config.yaml
n_layer: 14
d_model: 128
n_experts: 96
experts_per_token: 4
activation: "squared_relu"
normalize_top_k: true
routed_scale: 2.0
balance_loss: 0.0129
balance_bias: false
lr_router: 0.000721
norm: "rmsnorm"
tie_embeddings: "early"
optimizer: "adam_hyperball"
batch_tokens: [131072, 262144, 393216]
steps: 3324
Below are experts of layer 3 (counted from 0) of a mixture-of-experts language model. Rows are named router (the router's row for the expert), up (a neuron's input weights, with its number) and show model dimensions 64-127. Each number is 128 + 32 x the weight over its row's rms, rounded and kept within 0 to 255.
Before each expert's rows: a language model's description of what the expert responds to. This comes from a sample of Wikipedia text that the model never trained on.

# expert 8
Description: M-words and m-pieces. Capital or lowercase M and the piece right after M, as in M-ajor, M-iss-issippi, m-ol, MP, plus V and "two".
router [ 69 122 155 126 150 108 175 124  90 144 116  73 164 119 190 109 156 162 145  62  76 138  91  94 120 121 106  81 138 116 178 119 114 140 131 122 141 168 140 106 136 143  98  58 129  96 137 105 154 209 136  52 123 199 112 141 111 148 136 138 129 143 161 131]
up11 [ 88  83 207 112 123 169 138  95 139 135 123 168 175 153 123 157 159 147 138 117 105 153  90 138  58 137 173  73 118 141 151 147  78 154 150 153 116 126 134 167  79  96 170 132 140 111 104 143  98 144  91 141 142 161 164 139 122 148 124 162 100 173 157 132]
up12 [107 148  83 172  72 140 127 117 143 170 124  77 139 114  83 178  73 130 145 160 134 127 189 153 154 135 188  83  89 130 144 102 150 133 159 151 113 148  81  65 152 126 113 142  96 187 168 107 137  81  60 155 163 136 104 137 145  72 120 146 120  37 151 119]
up13 [128 184 169 147 119 151 136 127 110 116 114 135 110 135 124 130 113 131 136 182 115 117 167 106 142 140 124 111 161 196 132 119  98 215 115 157 116 184 119  85 147 133 163 141  83 176 145 153 136 161 158 130 154 109 153 163 127 145 115 139  59 108 148 122]
up14 [124 154 111  90 173 107  86 130 198 187 135 189 115 137 172 114 119 141 129 106 112 149 158  96 106 146 164 108 143 177 109 145 155 151 126  64 127 153  85 197 156 139 150  79 100 129  87 116 157 106  83 140 131 167 167 192 130 177 128 133 165 132 104 153]
up15 [103 167 165 178 135 114 150 126  80 195 139 121 132 145 107  85 154  92 124  83 130  94  77 217 133 134 132 108 142  62 121 124 110 179 149  81  49 153 131 148 121 149 166  85  44 123 180 109 175 136 169 141 105 150 128 124 134 105 110 116 121 137  93 142]
up16 [ 95  72  56 184 128 128 115 158 123 120 153 120 116 143  93 132 123 163 130 128  88 135  92 108 120 152 151 178 148 107  93 125 100 143 106 168  79 125 127 134  99  66 186 138 132 166  99 139  53 114 139 124 157 133 180  97 157  46 145 118 166 163 120 136]
up17 [133  80 139 168  63 157 157  93 151 115  74 118 134 146 141 100 105 133  82  59 133 110 128 121 120 113 157  89 118 100 133 141 111 152 160 136  90 140 152 108 132 113  96 105 174 202 131 106 115 124  84 107 126 122 101 165 135 144 162 187 155 147 185 122]
up18 [152 102 131  85  84 102 122 135  92 176 152 114 144 133 146 180 108 181 125 115 108 135 139  76 127 162 124 105 147 151  41 112 146 132  95 161 132 131 133  75 148 115 136 164 147 124  69  96 158 130  98 122 148  67 140 136 143 170 128 141  74 108 160 141]
up19 [102 126 163 176 207 150 110 129 137  92  81 176 172 119 150 160 117 134  74 145 129 105 164 116 192 168 100 164 114 137  85 107  63 147 145  92 124 135 161 201 123 150 132 140 136 139 161 128 136 169  88 181 183 103 122 132 155 178 133 158 148 112 126 139]
up20 [136 112  58  86  86 151 110 144 119 162 144 178  30  52 123 135 155 175  63 110 172  99  96 106 137 133 136  94 140  90 137 109 114 116  65 121  55 235 124 133 147 141 132 161 140 103  78 107 116 162 101  95  59 119 176 153 118 156 158 111 117 125  64  96]
up21 [105 159 117  94 157 107 145 160 169 101 187 165  70 170  85 162  90 119  94 118 132 116 102 130 169 169 146 110 168  69 159 117 175 130 105  97 127 146 106 169 163  84 104  87 102 142 110 119  76 117 110 192 152 155 135 117  95 150 124 154 107 141 132 167]
up22 [ 76 164 162 110 155 168 136 105 186 113  91 162 169 107 124 178  89  86 108 177  97 105 120 144 116 194 114 145  90 107 109 148 139 169 155 105 105  89  95 103 149  88 146 162 130 116 114 119  82 119 109 208 187  81 186 130 144 131 137  99  85 123 175 119]
up23 [112  58  95 175  53 151 145 135 135 126  95  89 149  75 140 132 169 132  94 158 140 140 160 131 112 121 156  83  85 124 109 137 189 185 135  95 133 109 159 112 179 170 124 127 143 144  66 140 129 125 117 141 160 119 176 231 106 119 156 169 145 125 131 105]
up24 [100 110  98 159 115 180  84 116  89 139 152  84 171 164  67 156 161 177 125 212 133 181 102  85 138 134 143 116 128 134 139 198 104 151  91  91 140 158 146 112 153 126 112 163 126 144  93 144 102 146 112 106 118 131 114  72 149 118 211 116  83  92 154 120]
up25 [156 107 158 165 133  93 138 159  70 136 180 116 151 103  85 240 179 112 119 139 127 148 140  91 166 132 160 144 130 126 115  95 116 131 162 147 149 218 148 130 151 116 142 143 105 164 131 162 133 129 158 152 143 137  85 117 142 118 120 119 143 164 127 115]
up26 [189 198 180 145 132 175 148 108 124 102  99 154 157  98  83 195 130  92 103 138 101  88 143 110 143 143 141 145 107 153 132 147 116 154 130 153 118  69  82 102 122 190 120  97 162 153 122 138 159 116 124 106 130 157 175  95 130  92 124 147 100 100 151 127]
up27 [137  90 116 136 174  86 145 176 109 154 149 124 112 118 110  99  83 122 134 168 145 164  96 116 113 190 155 131 120 137 151 146  72 129  51 175 128 131 126  69 107 111 108 129 169 143 112 171  72 160 192 103 207 115 164 131 117 108 144 116 130 144 144 157]
up28 [133 142  69 129  98 158 133 134 141 116 171  92  80 158 162 104 111 113 119  35 143 131 107  93 157 177 107 172 134 108 115 115 176 118 142  45  83 106  70 123  75 106 128 112  87 162 129 139  90  93  90 141 117 131 166 167 125 132 165 106 151 110 170 109]
up29 [112 202 161  93 157 142 126 149 136 121  91 131 101 137 181  94  88 138 122 122 146 130 146 131 133 147 159 216 122 174 150 157 132 156 144 147 115  68 177 143 131 149 150 103 103 162 175 138  68 165 122 127 162 142 127 184 172 152 220 158 117 159 106 130]
up30 [157  95  87 112  91 192 160 114 168 124 166 143 133 103 153 130 121 120  54  88  88 124  68 114 151 134 168 113  95  67 130 124  98 171 109  80  76  86 137 137  81 107 150 118 167 122  87  58 130 184  43 143 143 102 159 138 100 131 162 142 164 107 141 132]
up31 [150 146 109 116 124  65 101 160 115 159 111 201 110 139 140 165 131 193 101 129 139  73 155 155 118 121 164 148 151  97 173 105 125 119 162 175 159 112 139 172 115 187 114 161 115 102  54 140  64 145 162  93 155 158 164 136 145 170 150 184 165 112 159  79]
up32 [125  74 146 109  86 126 144 104  96 189 139 118 158  93 161 151 108 122 119  71 120 169 154 118 103 121 133  96 137 160 159 109 128 152 129  75 141 120 109  92  56 126 106 137 109 145 127 118 100  65 187 144 128 136  98 159 137 125 127 131 105 146  52 182]
up33 [ 87 119 133 144  86 127 100 143 145 153 172 142 109 184  74 151 116  60  96 102 140 153 119 144 128  96 144 114  95 143 202 177 128 183  93 164  68 203  85 155 131 132 173 118 133 163 134 122 100 144 140 146  80 142 119 135 155 157 158  75 109  91 100 130]
up34 [116  91 147  99 141 160 143 134 175 149  54 153 118 146 129 101 120 115 133 148 134 172 133  99  98 195 139 109 146 136 113 117 179  77 114 118 133 202  56 107  96 132 110 115 107 164  89  82 116 173 167 100 123 104  98 167 110 134 138 114 137  73 107 104]
up35 [ 85 116 136 137  91 188 121 127 130 127  98 149 160 121 113 131 152 204 121  72 146 152  93  47  83 130 115 186  89 122 154 148 146 201 151 125  50 137 115 145 130 117 146 138  98 150  97  64  86 118 107 117 151 140 146 201 128  77 131 119 125 145 173 166]
up36 [106 161 126 159 157 118 165 143 175 141 102 169 144 184 124 139 119 185  74 135 124 149  53 112 189 166 143 109 109 102 148  95 113 126 118 116 147 108  91 180  74 131 187  81 183 114  60 179  94 114  92 167 102 154 174 168 225 119 101 175 199 131 155 151]
up37 [111  86 117 159 189 172 120  73  92 117 136 100 119 125 157 204 110 115  97 125 169 139 116 203 169 120 155 176  93 178 116 114 190 131 168 147  91  34  94 105  98 182 144  93  81 131 143 147 158 116  76 116 134 127 120 177 152 122 156 123 132 107 177 205]
up38 [127  73 115 143 208 139 104 108 109 169 110 116 169 103 113 121 153 139 129 196 134 100 132 112 129 117  87 113 156 151 104  99  77 119 133 135 124 110 113 131 148  92  81 129 150 129 133 163 142 176 147 195 135 113 137 167 142 123 156 138 138 183 143  97]
up39 [155 146 134 160 127 195 144 163  70 134 118 173 140  75 162 145  92 134  88 127 148 146 101 156 106 132 122 101 176  90  69 136 140 129 136 133 139  42 153 168 100 152 159 113 152 132 141 147 110  68 156 104 112 113 140 152  75 140 118 117 205 112 128 141]
up40 [113 141 131 156  99 142 156 139 146 108 104 133 129 128  93 152 134 184  61  92 165 117 108 140 108 180  99 125 110 117 102 185 115 165 176 119 111  77  35 196 148 131  95 142  77 156  86  67  83 138 185 146  92 163 122 166 149 139 150 104  93 177  78 118]
up41 [133 114  97 116 167 129 131 152 119 137  79 155 134 170  83 173 109 138 111 130 130  62  69 109 171 150 115  74  85 124 101 184 134  95 170 167 158 148 109 172 133 115 120 144 179 130  50  54 142 104 140 194 174 109 158 173 148 143 141 155 152  87 155 129]
up42 [163 141 139 124 152 125 107 115 182  66  91  91 114  93 168 129 147  87 148  63 131 159  99 183 111 119 130 149  67 148 137 157 101 161  15 162  57 127  72 180  99 111 135  94 127 144 105 111 101 113 152  81 176 138 132 157 151  81 144 113 113 128 110  97]
up43 [ 85 132 155 147 128 149 129 164 127 135  87 112 107 134  97 122 122 170  96 231  59 100 179 114 190 114 120  69 156 161  89 164 101 152  85 157 161 108 147 123 129 121  99 142 113 151 140  93  30 124 166 130  62 125 110 166 130 118 105 182  79 127 132 160]
up44 [119 120 128 156 158 134 130 174 119  84 164 129  90  89 168  84 147 100 119 104 174 161 133 129 151 175 156  89 101 113 207  74 178 147 140 110  67 170 101 150 127 130 165 107 117 106 135 184 116 130 119 142  85 204 206  95 113 106 138  92 137 100 130 106]
up45 [146  67 131 123  57 120 135 194  90 142 149 199 135 124 137 163 105 142 146 150  85 161 106 125 134 169 156 182  59 197 107 150 123 109 107 200 120 123 145 124 134  90 171 118 189 127 113 135  88 143 158  80 162 146 184 124 113 132 165 162 106  90 154 146]

# expert 31
Description: us, an, un, digits. The piece us (bonus, Massachusetts), the words an and all, prefixes ex and un, and inner digits of numbers.
router [109 166 130 151 177 128  75 124 140  83 129 151 159 136 182 142 116 158 138 120  85 140 129  84  40 160  57 193 112 144 136  74 112  99 146 115  99  96 204 169 132 142 144 133 135 171  73 137  99  66 168 126 158 147 119  98 129 159 116 134  96 114  88 171]
up5 [156 138  94 118 142 128 128 190 185 160 128 115 180 121 165 189 148 163 109 159 158  93 120 147 116 129 130 124 109  79  78 152 171 159 128 181 117 142  48 163  71  96 158 170  77 100 141  75  85 157 171 140 162 134  98 145 145 101 103 147 101 156 101 100]
up6 [ 89  59 112 145 166 110 118 128 116 146 105 112 117 163 156 144 115 156 119  86 101 105 171 123 171 197 107 134  68 117 172 125 160 138 170 128 137 122 144  76 121 162 103 162 135 137 113 119  75 145 145 135 145 157 111 118 110 119 137  87 120 145  67 108]
up7 [106 182 126 180 123 113 145 145 120 124 114 124 112  84 151 191 129 112  84 123 162 133 116 153  92 163 103  59 147 153 154 143 170 139 115  71 133 109 120 108 222 140 129  81 160 177  71 147 167 191 101 147 104 187 135 136 151 117 159 119  73 134 119 115]
up8 [180 166 108 100 197 156 139 120 120 163 113 147 167 152 137 162 153 133 130 213  82 123 169 160 111 132 176 128 121 134  88 200 115 132 124 190 180 110 142 116 158 147  86 145 126 114 152 144 102 151 160 156 173 131  98 127 101 144 115 123 140 152 114 132]
up9 [119 144 130 201  97 152 151  89 133 149  66 128 119  82 161 118 122 183 123  95 136 126 124 162 127 135 150 133 109 166 162  94 216 182 132 106 105 111 154 113 109 113 131 127 133 130 109 104 172  88 108 184 155 143 117 103 188 147 109 104 162  98  99 128]
up10 [151 129 119 170 118 171 105 102 143 188 170 112 146 140 187 132  84  80 115 161  93 158 151 117 122 133 134 175 157 170 151 154 126 197 133 133 128 112 114  85 104 154 153  80 155 195  94 113 100 111 164 111 136 167 134  87 112 173 105  79 132 102 144  62]
up11 [168 138 178 142 135 133 104  97 145 176 134  96  73 180 118 141 126 114  15 167 153 121 144  98  87 145 128 168 137  93 117 144 102 140 127 106 126 167 112  53 123 190 137 145 123 169 163  90  84 119 127 172 114 117 149 114  54 136 128 113 141  92  83 132]
up12 [ 89 139 144 122 105 174 122 216 121 180 157  86  97 109 128 115 103 132 115  71 132 166 138 138 133 165 205  88 114 102 144 147 163 154  75 104 169 168 122 132 140 111 163 120 103 181  87 153 110 145 106 204 196  79  73 123 132 178 129 118 118  94 140 128]
up13 [131 133 111 165  68 173 168 135  92 120  75  79 119 174 203 186 105  86  56 169  98  96  65 126 133  98 118 124  94 132 106 176 133 101  89 114 130 159 105 159 103  78 115 131 104 125 163 120 113 115 153 167  56 180 127 130 106 101 138 144  69  83 110 142]
up14 [155 132  80 147 151 142  92 123 162 126 102  89 113 121  78 134 149 126  44 118 122 102 111 149  87 144 167 106 163 122 135 111 132  84 141 145  98 115  51 146 144  75 107 166 127 116 144 129  27 164 162 135 116 140 124 162  97  84 111 197 181 133 120  98]
up15 [143 126 112 125 176  77 103 136 135 126  95 151  94 121 162 158 113 120 103 134 163 152 127 159 100 149 134 131  87 101 154 104 153 124 144 110 115  92 119  75 158 175  66 116 130  87 132 132 143 198  88 159 193 106 150 174 125 160 188 171 107 114 115 110]
up16 [128  82 134 135 169 179  84  95 171 149  92 193 137 144 134 143 108 149  85 145  83 104 129 184 110 208 140  93 141 122 157 163 107 136 120 120 122 128 150 130 150 177 181  93 177 163 136 130  95 157 141 109  95 110 172 173 183  89 190 140 116 158 141 127]
up17 [149  27 119 145 168 138  90 132 139 108 120 112 150 139 134 144 169 175 118 127 156 143 185 105 160 122 133 152  77 196 120 163 153 116 142 108 135 178 127   6 113 128 113 110 158 183 184  86 115 119 151 115 147 168 122 160 131 152 105 144 140 128 115 113]
up18 [133 128 128 164 139 162 116 105 176 159 154  96 128 115 149 109  90 184 104 128 116 214 142 115  86 154 133 110 123  84  67 115 177 200 158 128 107 105 144 131 153 111  79  80 162 144 114 124 105 156 120 151 124 143  98 159 126 129 182 131 121 140 142 161]
up19 [110 105 167  95 126 122 125 141 176 112 106 143 117  78  81 167 139  73 122  95 121  90  74 101 128 156 109 147 119 148 119 187 121 112  71  83 128 135 116  65 123 128 128 140 142 166 118 208 109 144 148 184 132 116  92 100 146 127 150 105 221 158  40 112]
up20 [109 161 162  98  79  93 192 148  97 149 104 145 173 114 156 122 115 160 112 115  78 108 120 153  97 151 162 172 100 145  97 180 112 119  54 126  49 113  92 157 156  76 102 139 123  99 150  93 164 150 143 179 176 158 168 119 135  90  97  94 108  51 173 137]
up21 [136 107 144 137 169  97 101 132 132 192 101 154  62  89 157 139 150 145  90 133 181 134 100 177 191 171 132 133  85 121  91 157 134 103 129 118 106 101 107 106 114 155 119 125 109 103  85 153 100 142  39 163  93 158 150 141  92 113 124 127 167  61 110  94]
up22 [118  99  83 113 122 155 181 111 156 115 163  67 136  57 131 152  91 173  79 155 120 133 150 119 123 164 143 150  75  38 110 136 132 157 134 128  83  93 112 141 133 128  74 134 100 123  96 107 102 103 132 238 126 129 119 136 113 118  92  42 130  84 185 109]
up23 [142 206 143 169 118 133 116 171 189 130 177 152 148 120 193 125 103 165   0 149 121 129 107 169  98 144 146 149 139 159 170 121  95 117  78 129 151 123 166 159 173 119 128 133 105 168 103 129 162 132 142 135  95 152 145 124 176 143  98 116 151 145 193 100]
up24 [135 130  66 102  86 139 153 152  66 118  97 119 154 170 149 172 125 104 161 162 128 130 101 136 111 130 170 142 103 191 119 110 200 101  99 147 117 105 149 159  93 129  88 155 143 107 152 101 121 141 125 146 163  88  75 102 156 182 203 101 163 136 134 155]
up25 [141  84 166 173 156 129 159 139 131 175 183  76 118 104 177  85 128 168 150  55  88 155 135 145 130 131 120 121  95 154  70 139 161 197 120 179  88  97  98 174 159 143 161  75 100 165 145 113  87  94 100  86 115 165 139 201 114 103 150 134 101 156 124 123]
up26 [ 72 137 139 159 125 137 100 117 187 154 155 139 158 175 107  99 158 141 169 158 198 131 103 125 155 174 110 120  87  79 138 126 127  78  66 188 199 138 154  77 135 183 115 117 167 151  72 100 122 126  78 169 142 179 179 159 130 114  92 151 151  92 186 148]
up27 [112 117 167 160  80 107 104  86 174 176 101 151  98 113 141 102 145 131 112 170 132 174 150 204 115  98 143 158 202 187 105  77  92  82  59 132 120 142 121  80 164 111  76  97  74 120  36 121  96 117 106 101 131 162  81 142 147 127 123 110 109 165 113 176]
up28 [ 89 123 173 161 108 150 158 147 172 157 183 136 197 120 133 106 131 159  61 124 169 105 129 216 143 147 119 150  88 104  84 115 129 183  55 127 140  99  87 151 101 103 166 169 133 211 162 103  99 131  95  54 112 103 184 164 155 137 115 152 160 132 164 101]
up29 [117 137 117 178 104 135 168 136  86 122 134 147 130 181 121 134  89  82 139 158 102 166 146 114 115 157 118 130 186  86 129 140 155 131 131 107 123 117 107 137 180 187  85  84  87  92 143 142 122 152 179 104 131  77 136 156  76 141 143  92 115 101 225 160]
up30 [126 134 161  71 102 122 125 138 144 173 117 123 164 136 128 103 133 146  80  95 119  81 160 179  78 145 185 152 129 103 116 116 102 143 119 145  67  91 143 118 106 123 172 110 120 131 132 196 174 111 151 146  88 119  99 154 125 155 100 117 153 124 125 165]
up31 [116 152 100  80 164 156  51  92 174  99 123 180 156 128 103 187 170 138 126  70 126  73 102 203 110 182 131 132 109 143 158 183 174 141 138 128 132 145  73 122 140 121 145 186 158 220 110 135 174 150 127 122 149 167 156 138 105  81 178 128 164  95  97 143]
up32 [156 149 104 142 137 173  66  79 115 162 117 140 143 199 123 120 161 162  82 167 205  78 141 113  91 181 139 129  87 179 140 128 128 129 101 189  95 128  96 158 121 119 135 117  70 149 142 177  92 173 175 153 125 130  78 176 132 131 104 103  55  75 124 178]
up33 [133 122 149 221 127 116 127 149  87 111 125  51 149 110  90 145 126 242 155 161 149 141 118 110 185 141 169  98 121 130 107 153 203  84 102 141 109 120 110 127 167 109 156 114  94 164  82 104  75 110  77 119 105 136 109 160 173 131 164 167  85 104 115 132]
up34 [124 154 147 118  72 151  91  91 119 123 168 145 176 135 127 141  92 178 119 147  97  82 122 163  98 135 120 109 126 149 142 153  83 125  72 122 153 140 122 163 149 142 130  73 127 112 141 156 150 110 118 209 113 168 112 154 124 143 109  52 153 151 126 188]
up35 [210  93 118 135 108 114 142  95 131 106 104 135 120 109 173 117 145 162 112  99 153 107  85 210 150  80 156 165 127  57 117  92 164 126 125 108 118 119 132 144 189 113 141 114 107 183  95 151  89 115 132 147  86 143  72 135 119 158 105 146 152 117 156  82]
up36 [115 112 145 157 134 162 101  92 146 169  97 181 148  60 195 104 109 105 136 143 134  88 136 143  98 115 143 149  90 169  93 134  86 149 173 110 161 193 105 110 110 132 143 119 138 162 156 140 108 116  97 142 162 100 103 136 101 172 108 204 118 111 140 137]
up37 [ 83  83 110 148 146 206 142 134 139 107 145  66 187  72  88 149 113 144 164 104 157 132 113 114 174 137 115 146  78  76  84 162 152 152 168 146 151 106 115  99 178 182 130 121  88 110  97 199 106 123  99 166 142 102 193 161 145  87 127 100 116  75 121 102]
up38 [140  81  99 112 170  98 151 216  99 115 118 139 137 103 121 132 161 129  81  71 116 132  74 113  79 216 137 137 186  89 133 119 114 131 122  99 116 100 127 141 100 163  74 154 108  94  67 132 158 153 182 146 141  78  95 161 142 107 111 109 156 146 190 127]
up39 [195  85 147  81  97 109 127 166  91 158 139 174 191  89 105 160 157 170  84 137  95 143  97 126 120 161 185  49 178 180 110 188 142  99 121 126 124 141  55 149  98 106 145 120  80  80 108 187 132 103 153  67 112 107 107 141 120 121  94 139 109 145 111 181]

# expert 16
Description: Word-end pieces, digits. Final word pieces like Condon and cordon, leading digits of years or scores such as 1 and 0, plus stray bytes and '=' markup.
router [168 165  82 129 152 155 110  71  61 157 139 169 140 156 126 128 100 164 122 107  81 130 189 171 152 162 105 176 128 137 120 138 183 134 156 128  80 115 130 140 140 113  81 139 116  81 104  96 173 102 175 150 155  99 120 114 170 159 165 107  94 122 119 179]
up5 [180 127 135 108 123 186  70 136 206 163 153 155 169 102 180 133  99 141  60 130 131 154 117 147  76 129 161 134 193  85 100  80 134 133 124 101 158 104  52 140 167 121 109 133  94 144 172 171 127 115  86 164 145 138 144 145  90 167  62  96 152 123 184  91]
up6 [129 153 113  76 136 112  67 166  91 192  87 138 138 156 136 139 151 103 153 123 113  76 148 128 117 141 127  85 179 147 120  81 145 114  47 157 182  70 117 181 114 160 104 119  93 116 147 187  91 130 104 135  97 125 149 137 125 146 149 165 124 165 104 153]
up7 [111 104 206 106 156  56  83 169 145 153 100 186 142 118 185 161 119  93 162 134 137 159  91 106 132 187 115 120 146 159 142 110 152  96 129 142  74 206 152 127  94 121  84 144 147 173 129 139 136 151  70  96 107 190 150 149  95 131 183 181 133 150 163 113]
up8 [133 181 136 200  94 164 126 159  86 127 125 125 171  86  75 111 100 154 124 142 129 115 127 142 101 118 137 121 117 121 131 144 162 104  59 137 131 120 113 133 201  93 103 135  77 127 151  59 160  86 143 124 163 154 162 156  64 106 122 119  94 187 115  63]
up9 [126 129 114 151 190 111 137 124 118 129  91  93  62  82 119 121 180 125  91 102  76  89 111  85 142 167 128  74 160  96 163 112 109 113 111 130  83 167  83 148 160 149  92 114 162 184 135 118 112 137  70  83 123 147 176 133 151  67 206 168  86 131 140 115]
up10 [130 110  32 182 163  70 136 158 108 125 103 135 131 124 136 147 143 151 104  67 133 155 140 115  90 183 145 155 101 125 107 135 157 135 109 121 134 113 137 167 130 192 130 153 146 103 100 153 100 144 167 115 155  89 141 140  76 154 158 107 166 209 148  84]
up11 [ 84 137  76 158 132 110 152 158 146 158  81 109 138 160 140 150  85 141 128 110 166  50 167 123 114 139 200 137 110 145 148  96 184 119 105 170 151 102 105 138 188 124 185 118  68 124 101 170 106 127 183 102 172  94 152 156  94 140 125 179 130 171 100  93]
up12 [156 139 162  71 195 148 136 119 140  95 102 124 174  95 105 198 127 160 126 110 129 160 122 127 120 215 100 117 116 135 130 153 141 157 110 126 142  82 119 157 138 150  94 125  86 137 172  99 144  82  60 161 141 163  97 165 144 147 165 117 141  80  79  89]
up13 [137 131 139  84 167 102  74 160 162 112 165 153 204 182 131 130 100 130  99 145  92 102 155 153 127 129 148 156 105  80 149 166 106 162 147 126 137 146 154 183 124 121 120 140  96 198  97 140  49  91 115 136 131 123 185  82 157 150 111  74 147 143 195  80]
up14 [121  87 149 159  93 124 120 106 141  94 174  60  98 164  86 118 108 156 111 112 131 150 160 151 167 156 180 155 158  73 116 125 135 117  94  83 115 131 112  99 155  99  64 133 140 114 137 117  72 128 170 183 177 122 136 133 182 173  89  94  69 160 219 109]
up15 [127 110 181 101 129 134 135 177 123 121 108 142 138 122 143 165 182 193  92 143 140 111 117 169 139 128 118 141 148 112 157 194  96 159 135  95 128 144 110 128 121  62 107 130 123 126  81  93  96 167 178 182  84 115 155 148 147 152 114  75  99 179 137 104]
up16 [133  75 139 140 129 144 100 111 165 188 107 142 162 163 134 190 161 201 109 163  67 121 133 141 140 104 129 135  95 105 125 100 168 133 154 157 126 120 113  53 130 110 162 101 134 128 108 124 118  68 113 136 108 172 154 160  60 125 138 115 132 124 218 115]
up17 [122  74 104 164 136 103  86 105  82 167  70 158 111 141  77 133  71 127 158 169 110  68 108 124  77 146 182 101 116 118  94 105  97 116 155 132  95 176 158 157 139 163 144 172 112 105 165  98 111 143  97 140 122 173 115 129 120 113  63 149 109 101 123 140]
up18 [152 122 145 122 179 117 112 103 227 155 132 131 145 116 153 145 125  81  90 135 150 145  64 147 157 155 177 193 141 137  94 168 102 131 127 110 123 113 150 193 111 162 146 139 127 195 101 145 102  88 129 149 184 127 114 118  70  97 106 115 109 124 126 113]
up19 [158 146 154 121 188 110 151 144  91 161  85 193  87  97 141 153  90 137 138 175 121 134 131 127 123 119 133 147  94  31 124 121 141 187  97  97 100 104 158 104 138 130 103 148 128 106 133 103  77 169  95 153 115 167 128 120 113 141 137 103 168 140  81 104]
up20 [108 106 140 153  88 141 143 163 137 170 155 126  81 105 104 114 113 126 100 150 106 181 122 145 134 173 145 140 108 172 127 120  94 129  82  90 165 135  89 116 170 194 106  84  82 166 153 109 139 139 128 148 170 146  92 148 138 186 124 120 111 183 124 197]
up21 [158  87 114 126  86 108 154  93  85 128 106 130 121 140 173 203 150 145  99 140 145 130  88 189 111 159 140 140 155 169 173  88 168  92 103  71  98  97 170 111 126 118  93 190 120 115 137 102 143 101 121 100 132 181 170 103 108 114 143 113  98  49 102 189]
up22 [130  64 122 200 126 162  96 137 144  79 104 127 108 113 116 148 139 122 143 187 154 161 156 114  94  72 104 158 140 165  65 157 133 128 136 159 146 129 137  90 160 101 111 127 118 151 104  90  71 112 171 161 160 151 129 156  82  73 161 135 128 125 115 149]
up23 [137  93 124  96  84 105 140 119 146 134 165 166 106 116 171 155  92 168 134 146  92 161 102 141 124 192 186 194 157 115 134  72 169  87 141 167 142 148  85 107 102 138 129 118 121 158 174  69  70  86  80 156  84 162 163 176 172  75 174 163 108  93 154 146]
up24 [147 146  94  60 131 117 110 135 112 174  63  89 185 136  99 132 140 102  83 154 169 116  81 136  70 144 132  71  87 133 129 160  65  83 147 124 121  85 104 132 218 159 115 142 132 158 101 167 147 140 156 101 108 125 123 105 141 114 148  98 186 190 136 122]
up25 [147  73 206 140 134 182 143 123 113 149 167 181 148 166  97 141  98  81 108 147 123  58 162 170 146 101 107  83 138 117 127 122  96 165 110 137 108 112 181  56  94 113 144 106 162  88 120 160 143 126  93 186  76 194 120 206 116 176 155  90 102 126 118 156]
up26 [ 97 116  93 205 109  91 166 115 111  73  56 109 196 130 152 222 111 176 115 113  99 162  88  64  98 137 124 115 121 140 122 136 126 144 138  95 123 130 119 115 118 128 108 104 121 109 135  92  90 145 179 137 134 163 127  93 155 134  69 153 137 130 171 119]
up27 [155  66  71 194 133 146 153 122 141  75 111 168 147 176 110 140  93 193 123 122  83 120  50 164 136 178 119  83 193 104 151 143 120 131 133 111 127 135 101  89 100 164 111 130  58 164 171 206 122 139 181 126 145 134  81 114 108 114 106 153 137 126 130 161]
up28 [118 154 177 181 157 133 125 182 163 126 158 155 132 114 174 115 139 144  96 169 131 173 119 162 136 139 124 172 133  89  63 170  85 146 117 112 106 135  67 157 170 130 122  93  63 141 104 101  91 116 150 119 121 194 108  95 137 172  98 132 123 147 160 134]
up29 [147 134 136  92 118  96 115 149 121 159  93 112 142 100 157 153 119 123 156 126 159 123 136 148 175 136 114 128  89 138 160  98 143  82  89 117 120  82 133 102  62  90 117 127  59 136 166 118 114 151  88 100  98  91 158 138  88 144 173 155 100 123 118 106]
up30 [111 119 157  77 115  73 124 142 130 131 106 160 122 158 133 101 133 170 118 140 126 111 149 137 115 135 136  63 160 104 104 125 189 126 109 103 124 168 126 111 117 122  80 111  84 111 129 128 102  97 106  69 119 152 191 135  91 185 176 198 115 143 117 123]
up31 [139  87 166 126 151 159 111 135 130 102 153 146 148 150 155 134 124 109  45 149  97 141 134 138 109 101 160 116 131 136 109 126  85 151 126 120 127 116 111 149 135  89 120 122 140 170 149 124  81  84 187 100 131 166 185 161  76 167  87 145 113 143 141 121]
up32 [145 170 132  95 149 124 118 163  92 110  97 131 139 154 107 141 112  98 142 196 192 141 105 152 180 116  49 111  80 158 131 170 111 176  71 175 159 100 126  74 151 117 138 186 128 169 139 137 147 121 114 124 136 127 124 152  67 120 143 114 147 119 155  93]
up33 [145 162 155 169 161 127 187  98  95 128 141 159 121  97  88 124 119 138 123  81 105  68  95 125  37 183 110 129 129 142 162 128  98 155 141 107 127 132  90 156 109 186 151 142 129 148  97 118 164 111 102 169 129 144 162 132 167 169 169 176 127 184  86 105]
up34 [205 128 109 139 180  77 146 117 126 140 159  74 196  96 125 114  89 122 118 170 138 128 150 149 116 141 155 149 100  81 146 150 130 180 116 122  83  77 120 182 143 122 140 161  98 148 123 125  89 160 138 138 193 151 148 110 110 204 183  70 119 139 187 122]
up35 [139 137 140 108  81 148 121 124 161 115 110 176 105  79 119 155 109 130  78  41 133 151 124 225 116 164 175 163 156 135  49 110 119 110 123 159 150 107 117 171 209 126 141 134 110 120  75 105 133 143 124 143 206 138 131 196  51 106 131 153 154 160 146 106]
up36 [144 103 168  82 119 186 102 128 117 130 140 106 113  94  41 162  68 149 125  68 176 134 158  78 116  97 138 135  81 132 128 143 115 193  88 142 108 185 119  94  92 164 115 122 124 179 127  82 115 160 132 137 175 108 165 159 148  97 126 141 102 145 138  78]
up37 [121 142 100 144 100 124 136 159  80 170 149 121 127  82 124 133  70 170 101 143 139  84 149 142  57 147 178 103 213 149 140 118  87 129  51  94 140  62  78  81 137 138 123 117 133 109 150 151  98  71 149 119 108 160 124 155 166 129 125 160 103  85  99 129]
up38 [150 142 100 111 135 167  77 157 141 140 169 134 112 147 101 122 124  84  58 125 138 119  74 123 139 167 166  80 114  75 113 152  67 102 120 134 148 185 141 175  98 110 130  89 147 169 138 153 106 129 160 110 155  93 110 113 149 171  70 166 195 161 118 176]
up39 [141 129  68 179  79 115 158 132  99 162  88 162 154 157 114 106 145 161 108 126 116  79 106 139 119 175 169  92  96 122 168 112 126  85  75 120 110 130 148  91 172 105 140  78 119 151 114 121 131 133  70 151 126 146 124 202 141  54 143 129 154  92 159 125]